config = dict(
    experts_per_token=2,
    rope_base=10000.0,
    decay_fraction=1.0,
)
Below are experts of layer 11 (counted from 0) of a mixture-of-experts language model. Rows are named up (a neuron's input weights, with its number) and show model dimensions 32-63. Each number is 200 + 20 x the weight over its row's rms, rounded and kept within 0 to 999.
Before each expert's rows: "gets" lists some tokens that make up at least twice as much of what it gets as of all text. This comes from a sample of Wikipedia text that the model never trained on. Tokens count by the router's weight.

# expert 3
gets: " | ", " ", "–", " (", ", ", "; "
up0,172,207,196,197,228,229,206,197,173,174,208,192,203,212,204,191,190,220,166,217,221,225,160,226,214,193,235,203,221,220,181,170
up1,219,170,199,220,219,174,169,221,159,170,219,213,195,215,188,207,207,200,173,189,217,186,213,183,198,169,210,222,239,165,213,204
up2,182,204,166,207,189,190,203,216,189,206,187,212,208,201,192,178,193,217,204,221,192,219,193,193,189,201,176,187,163,204,184,211
up3,171,212,230,190,181,197,225,183,190,191,230,194,200,212,203,226,213,201,205,194,185,226,200,177,178,202,215,193,191,201,210,211
up4,235,199,151,183,178,196,192,218,186,194,204,181,198,192,207,176,201,169,203,218,204,186,196,200,196,236,193,202,204,201,190,207
up5,212,217,170,260,197,186,212,224,203,242,195,187,211,198,206,198,196,194,213,195,140,160,212,197,162,188,214,205,183,205,217,228
up6,219,209,190,193,200,212,228,186,222,242,179,161,211,199,226,194,199,214,243,177,155,196,143,197,176,177,224,220,172,216,210,188
up7,196,196,178,207,216,183,178,187,228,188,192,190,225,146,185,195,177,183,216,184,211,196,179,201,212,195,189,213,180,215,207,206
up8,198,214,190,221,204,237,189,188,180,183,198,202,216,220,232,217,210,208,183,229,166,248,191,236,167,196,233,220,204,231,204,188
up9,171,225,214,198,213,203,190,231,183,228,204,226,199,225,212,225,183,218,202,201,196,187,152,202,213,189,212,203,172,156,199,226
up10,162,205,207,224,224,159,208,183,167,202,198,184,206,199,196,209,170,228,148,226,173,212,255,179,168,188,208,183,209,198,201,253
up11,220,213,193,199,209,244,213,219,209,181,207,185,229,230,210,209,168,223,192,185,208,191,186,202,190,173,195,178,197,207,187,225
up12,210,186,190,216,170,167,205,204,205,207,190,176,198,191,165,189,191,194,158,201,231,196,221,182,218,231,178,182,181,201,217,179
up13,176,191,210,197,203,206,182,205,228,189,227,224,190,203,190,206,201,196,178,223,219,200,186,196,204,172,175,199,199,162,201,178
up14,193,180,213,155,190,196,197,194,168,203,181,233,190,199,189,194,190,236,220,232,212,227,212,221,189,188,200,216,205,196,190,219
up15,235,196,222,177,197,214,186,193,225,174,183,192,197,205,204,211,227,209,188,190,197,243,227,184,197,212,216,196,175,184,229,203
up16,192,197,188,183,199,184,192,191,184,198,193,233,217,171,183,217,195,216,199,174,193,198,180,180,224,186,219,208,190,209,232,224
up17,187,214,206,169,232,221,181,235,190,229,220,168,187,179,205,185,180,211,188,233,222,205,247,217,193,244,229,221,190,180,229,204
up18,183,218,190,200,204,222,175,155,196,167,230,223,187,225,194,185,201,208,199,203,196,193,220,212,211,205,179,197,237,191,179,212
up19,207,191,216,190,188,176,216,216,176,204,222,185,236,187,216,177,186,216,195,218,194,177,229,157,179,175,215,206,176,211,161,192
up20,230,211,188,221,236,199,172,187,207,182,222,196,235,184,214,189,222,180,176,201,218,218,210,233,224,185,212,186,201,158,211,231
up21,197,201,175,188,200,197,201,185,165,207,195,184,163,201,204,215,208,214,192,219,197,221,193,189,224,238,148,230,185,213,238,192
up22,188,180,208,163,192,180,211,193,200,229,201,185,212,178,176,244,209,220,199,184,196,183,181,234,178,192,211,196,239,216,203,201

# expert 7
gets: ".", "| ", " that", "s.", " He", ")."
up0,187,207,196,193,217,213,197,210,205,224,212,177,177,209,210,214,191,215,184,179,213,157,191,197,207,173,189,163,211,199,238,234
up1,177,237,200,169,221,202,202,181,225,199,183,161,181,236,197,199,228,196,175,186,220,216,175,231,199,167,180,190,234,210,182,197
up2,189,174,200,202,181,210,205,216,193,156,206,231,192,206,207,210,222,235,212,194,225,211,203,148,237,204,245,123,181,223,200,231
up3,205,183,241,202,202,190,193,175,172,208,217,224,212,204,188,184,222,185,218,212,224,236,216,175,198,178,195,183,198,213,191,204
up4,134,195,239,165,204,222,213,210,215,201,169,207,192,191,195,198,231,183,163,186,205,193,200,179,190,192,182,185,199,210,253,234
up5,169,208,225,233,201,157,197,194,220,232,184,209,198,195,206,244,168,204,221,208,171,230,175,207,207,202,203,235,193,185,243,212
up6,221,162,220,210,193,195,221,189,223,169,197,194,183,195,180,204,200,189,190,180,192,216,228,194,233,200,181,165,233,229,211,193
up7,257,193,223,188,220,202,184,222,172,166,216,190,163,189,181,199,199,210,218,214,196,186,209,207,214,190,202,184,230,173,187,211
up8,198,202,203,200,206,200,195,189,189,189,208,175,220,207,205,209,161,211,183,227,218,183,167,204,224,227,219,201,195,222,158,215
up9,207,186,213,222,204,215,231,157,197,206,229,161,213,196,239,211,184,158,188,197,169,211,188,187,214,193,197,214,179,174,191,166
up10,189,255,215,177,167,215,215,174,192,215,203,213,244,157,196,206,174,220,192,169,184,197,181,245,196,219,193,184,245,205,194,210
up11,214,206,202,170,248,201,219,175,220,182,210,192,190,202,181,203,189,207,177,205,210,199,170,218,208,217,166,205,188,191,154,196
up12,161,217,212,202,233,218,173,186,208,175,208,157,145,189,235,184,187,215,219,213,215,204,201,208,221,195,203,227,191,212,168,215
up13,195,190,168,157,213,223,172,197,212,212,197,232,254,162,225,216,186,193,178,182,205,213,189,226,206,196,228,225,224,199,208,163
up14,195,222,238,214,239,205,201,199,184,186,178,178,181,198,178,229,168,205,190,181,190,180,170,233,207,198,163,198,186,216,176,230
up15,157,169,200,216,242,218,222,194,203,171,208,167,232,199,207,212,165,165,162,186,176,230,178,188,216,194,184,198,176,199,208,189
up16,191,186,193,201,205,192,205,187,219,191,225,226,212,202,200,184,197,209,184,231,174,152,178,240,221,174,189,202,169,179,208,196
up17,215,201,222,171,159,132,212,217,182,214,166,213,255,203,196,222,203,182,200,176,174,201,188,181,216,200,197,198,198,223,190,177
up18,215,213,192,202,209,210,242,241,202,205,221,199,181,199,162,192,159,214,229,187,176,223,162,166,182,187,209,187,207,200,179,186
up19,255,195,180,203,205,196,233,204,202,200,203,185,211,175,177,213,212,226,215,215,185,197,204,191,178,211,232,192,216,195,175,206
up20,214,193,218,211,231,225,218,195,171,194,173,158,209,201,152,206,194,209,188,228,201,205,225,167,210,200,222,218,201,220,187,195
up21,207,190,148,198,206,198,209,204,218,198,221,236,221,209,238,173,195,222,203,214,212,171,184,213,193,207,170,183,187,206,181,169
up22,197,188,220,210,201,177,207,215,186,203,211,186,235,224,198,203,229,209,204,173,240,189,187,177,212,203,247,197,233,186,212,233

# expert 4
gets: "\n", "1", "\n\n", "2", " P", " S"
up0,200,214,216,211,194,186,144,203,192,173,180,154,209,162,186,200,196,212,195,231,197,191,189,167,185,225,207,162,199,193,203,256
up1,148,199,173,193,193,194,219,201,199,222,212,193,178,224,197,228,158,199,174,192,189,230,201,206,186,179,209,226,185,215,167,172
up2,204,220,227,212,205,182,217,219,180,213,185,197,215,186,182,173,204,172,192,220,186,193,214,139,211,189,211,239,226,219,205,206
up3,231,221,186,230,189,183,233,216,156,183,186,202,221,226,165,189,185,203,202,192,197,174,173,223,220,157,197,227,230,268,205,152
up4,183,196,214,210,203,208,225,215,211,207,175,197,230,225,187,211,218,198,212,176,188,188,200,221,202,223,182,209,183,202,200,195
up5,251,192,177,207,182,191,241,214,181,159,190,181,197,192,192,226,217,186,190,203,199,157,205,235,192,183,203,159,196,199,169,203
up6,205,219,191,184,186,229,226,214,177,211,211,214,166,211,221,206,188,208,187,185,207,195,203,235,225,166,188,164,205,200,174,208
up7,180,218,197,191,212,201,193,201,202,157,169,197,222,205,189,189,196,202,197,175,235,192,186,214,222,230,189,202,152,181,187,218
up8,188,184,172,229,252,209,190,232,207,200,186,214,238,167,208,181,216,188,197,209,201,179,202,193,216,216,224,212,228,203,201,183
up9,192,228,183,224,224,174,218,194,217,193,203,227,213,194,201,195,212,193,210,227,184,196,157,212,210,201,236,163,187,189,152,199
up10,170,210,201,227,184,188,185,190,189,217,200,175,203,202,162,177,199,219,205,178,197,168,180,216,200,226,202,227,156,185,207,199
up11,186,184,223,158,200,196,201,219,192,178,200,201,221,205,231,207,229,188,193,179,202,205,205,216,210,213,171,223,232,210,233,173
up12,198,211,201,200,168,218,173,226,159,192,200,181,206,175,227,232,216,239,200,201,212,162,216,190,206,206,196,214,200,190,155,214
up13,158,188,214,217,196,204,204,193,216,194,177,177,192,210,235,181,236,226,195,183,202,189,196,185,193,202,192,211,194,201,236,167
up14,199,188,219,213,189,195,207,221,192,168,217,199,214,193,185,221,224,162,232,188,213,210,187,189,226,198,160,192,214,189,205,198
up15,209,191,234,215,186,176,199,166,194,181,189,170,198,181,166,191,194,214,184,200,198,183,200,138,218,198,218,168,189,198,196,182
up16,197,198,191,206,211,191,196,202,214,193,210,196,192,196,180,201,179,173,212,192,178,186,185,150,182,180,205,186,177,174,181,170
up17,209,192,171,209,203,209,162,178,213,207,160,205,199,189,209,186,201,192,189,216,195,224,189,232,177,180,210,215,201,217,198,185
up18,225,188,148,169,178,187,192,197,194,176,178,216,208,186,196,213,213,190,199,193,173,241,193,167,196,195,229,220,159,202,218,178
up19,182,220,196,215,195,157,164,234,162,202,189,180,215,184,205,224,181,240,215,218,172,207,222,201,201,214,178,196,198,166,218,184
up20,208,202,231,186,170,205,214,213,240,205,209,192,215,195,193,173,193,173,220,204,208,160,208,232,183,208,159,209,172,230,198,200
up21,179,186,211,189,201,216,190,172,177,178,204,193,207,186,177,201,188,219,213,196,212,198,180,188,183,205,223,219,184,170,186,179
up22,157,178,171,169,222,167,202,221,198,149,175,199,180,206,199,229,224,204,190,209,223,181,224,171,194,187,233,231,240,220,207,188

# expert 1
gets: " |", ")", " |  |", "|", "===", "-"
up0,173,178,193,202,186,182,189,194,214,193,197,222,188,188,182,192,221,191,173,202,209,213,208,195,174,203,138,178,173,201,176,182
up1,167,212,232,201,201,174,171,209,206,171,241,215,195,170,194,204,184,176,236,217,208,214,185,195,208,187,203,193,181,219,230,198
up2,192,207,184,228,194,225,241,202,200,190,209,171,230,222,204,204,220,209,192,173,186,195,213,232,192,210,151,207,179,196,213,203
up3,193,196,178,183,198,185,186,210,185,234,210,197,171,173,189,194,164,219,234,194,199,183,207,168,170,209,221,194,191,230,207,201
up4,181,175,218,192,158,223,186,192,207,182,237,184,180,193,184,205,205,179,204,212,216,190,228,179,201,260,178,204,233,254,227,229
up5,197,190,221,193,191,217,191,233,179,175,174,214,181,180,192,233,190,213,236,172,185,217,231,211,207,231,212,190,186,205,203,199
up6,195,191,182,146,195,183,210,234,185,204,210,194,211,237,199,194,232,203,183,197,162,178,181,204,218,184,165,185,219,188,209,201
up7,181,197,216,222,200,185,166,173,167,186,211,184,187,180,200,185,210,208,214,221,205,190,213,214,175,181,179,205,214,216,194,222
up8,172,236,188,189,217,196,219,200,226,203,209,186,204,194,207,232,188,182,213,165,186,218,202,227,226,202,215,174,237,191,239,215
up9,216,190,186,228,213,214,192,220,197,158,216,220,189,201,189,205,160,210,201,206,188,206,215,210,221,204,157,222,195,208,206,208
up10,198,199,193,195,171,211,223,206,222,207,224,193,233,236,247,195,196,195,207,203,187,180,140,192,173,176,201,203,206,181,185,194
up11,195,218,189,188,208,204,237,140,199,219,194,197,214,197,207,222,237,193,211,171,193,203,205,216,183,230,183,187,212,213,222,188
up12,212,182,195,164,197,187,206,185,221,182,174,200,181,201,222,216,195,184,181,194,190,183,212,203,230,182,214,189,215,203,216,196
up13,202,160,216,195,220,251,214,230,209,184,196,191,183,212,207,196,170,219,208,206,196,226,204,218,191,221,207,202,180,205,206,196
up14,184,222,228,211,202,175,217,165,209,224,203,218,195,217,211,189,189,160,222,212,210,218,189,195,188,227,232,173,176,202,207,238
up15,194,215,189,211,171,197,212,179,181,199,199,165,198,184,212,203,178,173,191,212,188,200,224,217,186,223,193,201,175,230,204,195
up16,198,224,176,195,221,190,191,174,194,211,201,206,185,232,176,171,212,214,171,208,179,166,195,190,215,201,184,192,181,206,198,202
up17,196,206,194,168,216,204,203,212,232,210,215,203,188,218,208,214,199,211,225,173,195,235,225,227,160,225,147,188,187,203,157,190
up18,218,228,234,218,193,198,205,182,195,264,188,214,171,204,226,221,197,196,164,211,201,227,210,149,207,195,200,187,229,175,217,242
up19,185,205,207,175,201,227,178,175,173,174,229,194,161,218,197,204,207,177,209,217,222,188,184,200,205,177,198,181,203,209,223,242
up20,192,213,181,163,191,200,184,209,208,203,172,187,192,215,203,187,189,201,193,206,235,179,168,197,212,196,197,246,163,204,195,198
up21,209,216,198,237,226,157,181,234,212,205,183,179,184,217,192,193,191,234,188,212,206,212,189,183,202,216,203,198,235,226,179,201
up22,213,219,215,177,183,202,240,168,209,205,212,176,212,158,209,200,210,205,235,209,174,185,190,213,193,214,206,180,187,173,194,181